{
  "hidden_size": 512,
  "hidden_act": "relu",
  "balance_loss": 0.00283,
  "learning_rate": 0.00192,
  "beta1": 0.95
}
Below are experts of layer 8 (counted from 0) of a mixture-of-experts language model. Rows are named router (the router's row for the expert) and show model dimensions 256-383. Each number is 50 + 12 x the weight over its row's rms, rounded and kept within 0 to 99.
After each expert's rows: "comes before" lists some tokens at least twice as common just after its tokens as in all text; "comes after" lists some tokens at least twice as common just before its tokens as in all text. This comes from a sample of Wikipedia text that the model never trained on. Tokens count by the router's weight.

# expert 27
router:55 65 41 66 73 53 49 37 47 48 51 48 43 49 91 40 59 31 29 42 58 48 66 79 56 61 75 65 36 47 60 64 49 64 32 52 40 57 46 63 48 55 71 51 41 37 32 56 46 65 35 43 39 42 69 48 37 34 43 43 45 24 34 55 28 54 19 47 59 49 41 51 39 60 50 62 47 49 60 80 37 51 43 49 28 52 48 47 46 34 55 46 50 45 53 33 43 22 56 51 70 27 35 42 39 50 43 49 50 52 45 63 59 64 59 30 69 58 59 50 44 55 51 54 46 35 66 51
comes before: " |", "0", "1", "3", "4", "2"
comes after: " |", " ", "0", "|", "9", "–"

# expert 5
router:44 43 68 57 51 54 55 44 52 43 39 26 74 49 56 54 74 60 62 43 46 54 49 56 62 47 52 48 56 59 53 50 72 33 58 37 43 57 53 32 42 44 55 35 40 53 66 47 35 17 61 51 46 36 58 58 48 42 73 46 39 36 36 44 50 42 48 69 38 95 50 39 67 42 34 64 42 61 27 43 42 57 29 56 67 48 71 78 44 52 31 61 56 43 55 36 39 37 35 44 71 48 47 52 40 51 61 40 65 28 57 53 40 47 42 45 34 58 43 78 29 60 45 52 46 45 16 62
comes before: " (", " |", ")", ";", ",", "–"
comes after: "0", "5", "6", "7", "8", "4"

# expert 0
router:38 34 51 56 51 68 47 59 55 79 52 56 49 62 46 34 47 53 65 55 33 65 40 41 58 30 54 19 75 30 60 50 39 44 51 65 50 65 39 45 48 63 36 42 57 59 22 34 67 45 55 63 69 46 60 53 67 65 48 58 47 59 44 45 26 61 60 53 96 41 54 49 34 32 50 39 49 55 53 55 51 45 61 81 37 58 29 41 47 35 38 53 49 57 64 42 63 70 33 52 38 62 58 47 55 64 48 55 49 59 29 72 47 67 70 53 20 46 44 49 57 54 66 65 34 17 40 44
comes before: "9", "8", "7", "6", "5", "4"
comes after: "1", "9", " ", "0", "8", "–"

# expert 28
router:44 71 52 37 48 49 52 49 57 48 51 72 49 51 54 61 45 41 43 39 45 59 53 51 03 66 40 75 53 51 33 50 49 48 65 59 30 68 50 51 51 60 52 33 43 48 52 53 32 55 44 35 60 28 62 48 45 39 68 61 44 60 58 58 44 66 62 37 81 35 44 47 19 52 50 53 46 37 55 28 51 40 64 66 60 64 48 50 50 47 36 57 51 42 53 41 54 48 48 44 26 78 51 67 58 44 64 41 27 37 59 53 29 29 67 61 39 56 35 84 60 50 45 41 42 39 53 42
comes before: " of", ".", ",", " and", " in", " to"
comes after: " a", " the", " and", " is", " are", " an"

# expert 9
router:63 34 55 40 48 41 66 37 61 48 38 50 58 60 50 47 51 70 57 41 66 29 76 51 66 46 56 59 56 76 54 31 44 42 51 34 69 46 57 56 44 74 43 38 68 56 42 53 85 34 39 44 38 64 41 50 40 67 44 49 53 56 48 48 74 57 42 79 33 42 58 61 53 55 35 60 32 44 63 55 31 63 53 69 59 48 68 59 53 39 38 45 80 54 35 34 53 48 52 57 70 60 75 66 39 45 61 33 63 58 59 26 41 46 41 73 49 52 68 36 40 40 69 38 63 62 51 64
comes before: ":", "3", "4", "°", "′", "9"
comes after: " ", "-", " The", " New", "°", ":"

# expert 30
router:54 44 18 57 53 52 33 55 48 67 55 43 55 36 55 64 48 26 44 31 42 43 32 31 45 26 45 48 63 46 64 36 56 41 38 61 52 50 58 44 48 79 56 47 49 44 54 42 80 71 58 59 37 70 56 63 52 53 54 40 48 28 67 47 62 76 64 36 62 70 43 43 03 51 43 40 46 49 54 64 44 38 54 16 48 54 35 43 39 52 55 60 24 42 29 55 70 52 56 43 41 72 50 50 76 47 73 54 67 46 42 66 58 69 49 51 54 51 63 69 51 58 62 52 50 52 48 55
comes before: " to", " the", " a", " that", " it", " he"
comes after: ",", " was", " to", " it", " and", " he"

# expert 17
router:39 57 60 42 62 49 33 27 61 52 33 09 31 55 52 71 40 31 59 61 38 61 45 34 48 48 55 49 61 63 65 36 35 57 55 33 31 54 31 50 40 41 46 43 59 58 46 54 51 59 43 51 46 42 41 47 46 27 50 57 63 67 56 48 46 36 37 36 40 30 57 31 39 45 42 60 60 54 52 43 27 44 60 30 62 49 55 44 45 41 43 48 45 59 67 46 58 57 87 44 47 54 43 48 45 36 35 47 54 39 51 64 55 45 44 42 27 49 56 35 45 47 65 34 28 55 54 47
comes before: "\n", " The", " In", " He", "==", "The"
comes after: ".", "\n", "==", " ==", "===", " ==="

# expert 29
router:37 66 56 52 62 43 42 32 47 39 51 41 30 58 50 46 61 31 54 55 53 50 59 43 50 50 51 49 50 27 38 53 61 62 51 45 77 52 62 49 49 57 47 48 66 21 50 51 48 54 60 66 49 51 42 50 42 62 51 50 46 51 57 34 52 35 58 64 82 71 60 37 47 29 40 51 48 82 48 70 61 53 64 82 41 57 37 45 54 48 65 63 53 63 26 69 47 42 52 31 64 31 51 49 45 48 42 46 64 76 46 51 39 37 45 39 78 34 41 58 70 33 32 51 64 41 47 53
comes before: "0", "2", "1", "9", "th", " years"
comes after: " ", "2", " in", " (", "–", "=="

# expert 31
router:46 61 08 45 39 47 66 44 44 56 60 38 51 53 62 49 40 51 67 68 40 49 39 38 58 53 60 20 54 65 54 43 59 56 47 47 60 50 40 65 58 46 48 73 50 64 39 47 46 54 53 58 52 56 53 56 64 49 51 51 42 66 53 54 60 60 51 59 53 40 53 53 45 35 44 34 66 67 42 38 48 58 38 56 71 51 40 58 68 59 47 62 38 47 51 51 44 83 40 44 65 37 50 46 46 39 35 45 45 23 38 51 57 51 74 71 50 52 28 41 29 76 27 58 48 26 50 40
comes before: " ", " the", " his", " late", " —", " this"
comes after: "\n", "0", "4", "3", "6", "5"

# expert 23
router:43 62 52 54 75 60 57 49 52 46 48 46 51 51 42 37 71 79 45 64 54 45 45 62 38 49 54 72 46 37 23 58 55 45 40 43 34 51 57 46 51 48 68 55 46 40 49 54 22 56 40 62 59 49 61 35 43 49 39 35 58 62 59 47 17 26 45 42 33 57 63 47 78 49 56 53 40 36 58 22 51 36 46 51 39 47 49 59 67 35 38 58 41 59 35 54 47 81 53 71 48 56 43 52 46 57 62 44 65 47 18 51 47 42 20 45 77 56 66 17 36 31 65 46 59 12 50 32
comes before: ".", "3", "%", ".,", "S", "″"
comes after: " ", ".", " (", ":", " U", " $"

# expert 2
router:64 45 48 37 53 38 59 33 54 64 75 41 38 77 83 55 30 40 59 54 57 46 51 34 58 50 49 41 71 45 48 51 62 51 51 56 63 55 62 42 51 58 44 57 48 60 65 53 53 34 81 55 53 34 46 58 32 34 40 56 43 45 60 58 47 54 55 37 41 58 40 59 58 53 71 46 45 50 45 50 52 55 30 43 44 24 64 53 48 41 38 41 62 50 70 35 55 44 48 43 54 53 38 51 34 55 59 42 50 44 35 48 20 53 55 60 44 61 42 40 34 45 68 45 59 50 27 47
comes before: " |", "°", "″", "–", "W", "5"
comes after: "0", "1", "2", "3", "5", "4"

# expert 10
router:52 45 58 53 45 56 43 69 43 53 48 68 44 43 49 65 55 75 60 57 57 29 59 62 45 55 51 19 44 34 82 47 45 60 55 40 48 56 39 52 54 61 55 58 36 33 54 54 41 43 53 49 39 29 39 53 36 77 43 45 60 47 41 47 69 74 37 50 57 66 34 55 45 33 47 58 46 67 54 48 72 39 46 41 39 39 73 29 44 63 48 45 48 39 61 54 44 49 64 42 67 57 31 53 46 77 45 48 59 43 49 24 64 50 28 68 52 46 46 35 57 40 61 30 55 63 40 59
comes before: "|", "\n", "==", "===", " ==", ")"
comes after: " |", "==", "|---|---|---|---|", "See", "===", "|---|---|---|---|---|---|"

# expert 22
router:67 63 25 46 54 52 61 37 64 62 66 87 45 46 56 43 47 54 53 37 46 59 56 54 51 43 47 70 44 59 47 45 59 57 65 52 33 21 51 47 53 43 54 34 51 57 51 34 86 45 45 63 63 39 60 53 60 69 59 39 60 55 46 52 61 43 41 25 73 46 55 41 58 35 57 45 64 56 55 51 34 63 37 58 68 52 62 56 59 49 31 65 47 51 43 41 59 41 38 55 44 55 37 40 66 46 65 44 50 60 51 54 49 45 61 51 48 57 57 80 56 65 70 52 52 62 57 60
comes before: "1", "2", "3", "4", "6", "5"
comes after: " |", "|", " in", "2", ":", ";"

# expert 4
router:48 56 47 43 52 39 68 61 44 44 76 45 50 60 62 50 57 12 47 34 49 60 31 72 23 56 41 43 36 52 51 63 53 48 51 36 54 30 26 54 45 33 62 53 49 33 31 39 62 60 43 36 41 52 46 43 57 46 58 62 42 44 49 65 47 50 37 50 31 41 51 65 50 47 55 77 24 62 34 52 65 48 46 56 62 28 30 49 52 64 24 51 72 57 25 48 74 44 48 50 41 54 51 45 51 51 39 39 29 35 73 43 36 47 69 52 57 36 64 39 54 59 31 64 51 73 53 48
comes before: "-", "\n", "=", " The", " \"", "The"
comes after: "\n", ")", "\"", "==", " information", " Animalia"

# expert 1
router:42 35 68 47 58 47 37 60 51 65 62 47 54 45 50 26 27 70 47 65 69 66 47 45 29 65 42 26 59 59 49 49 58 70 58 41 52 37 69 40 51 52 45 63 41 48 57 45 48 51 75 81 67 68 55 35 32 42 44 45 61 46 58 50 70 71 36 65 75 58 42 46 46 51 65 43 49 29 33 50 65 51 54 27 46 48 37 54 58 54 67 73 61 48 52 84 47 39 43 57 64 64 70 48 46 32 51 36 44 35 62 45 51 39 53 39 54 63 57 23 33 58 42 52 59 66 47 44
comes before: ":", " ", "-", " $", "N", "age"
comes after: "-", "\n", " •", " It", " Total", " Votes"

# expert 8
router:39 33 19 41 44 54 55 43 49 53 42 42 64 47 53 66 62 41 75 86 58 36 40 54 35 76 50 39 55 63 61 54 66 50 50 38 56 30 55 36 47 63 58 39 44 42 55 52 48 52 34 49 46 49 51 51 62 49 08 40 57 42 48 38 43 73 61 31 47 48 58 47 71 59 67 59 67 31 59 46 67 46 62 30 55 66 84 47 42 58 50 36 43 50 52 69 51 66 78 51 51 16 62 59 44 61 60 34 43 42 44 43 71 37 46 47 36 51 43 60 39 34 45 53 30 48 44 53
comes before: ",", "9", "1", "2", " October", " March"
comes after: " ", "1", "2", "–", " (", " on"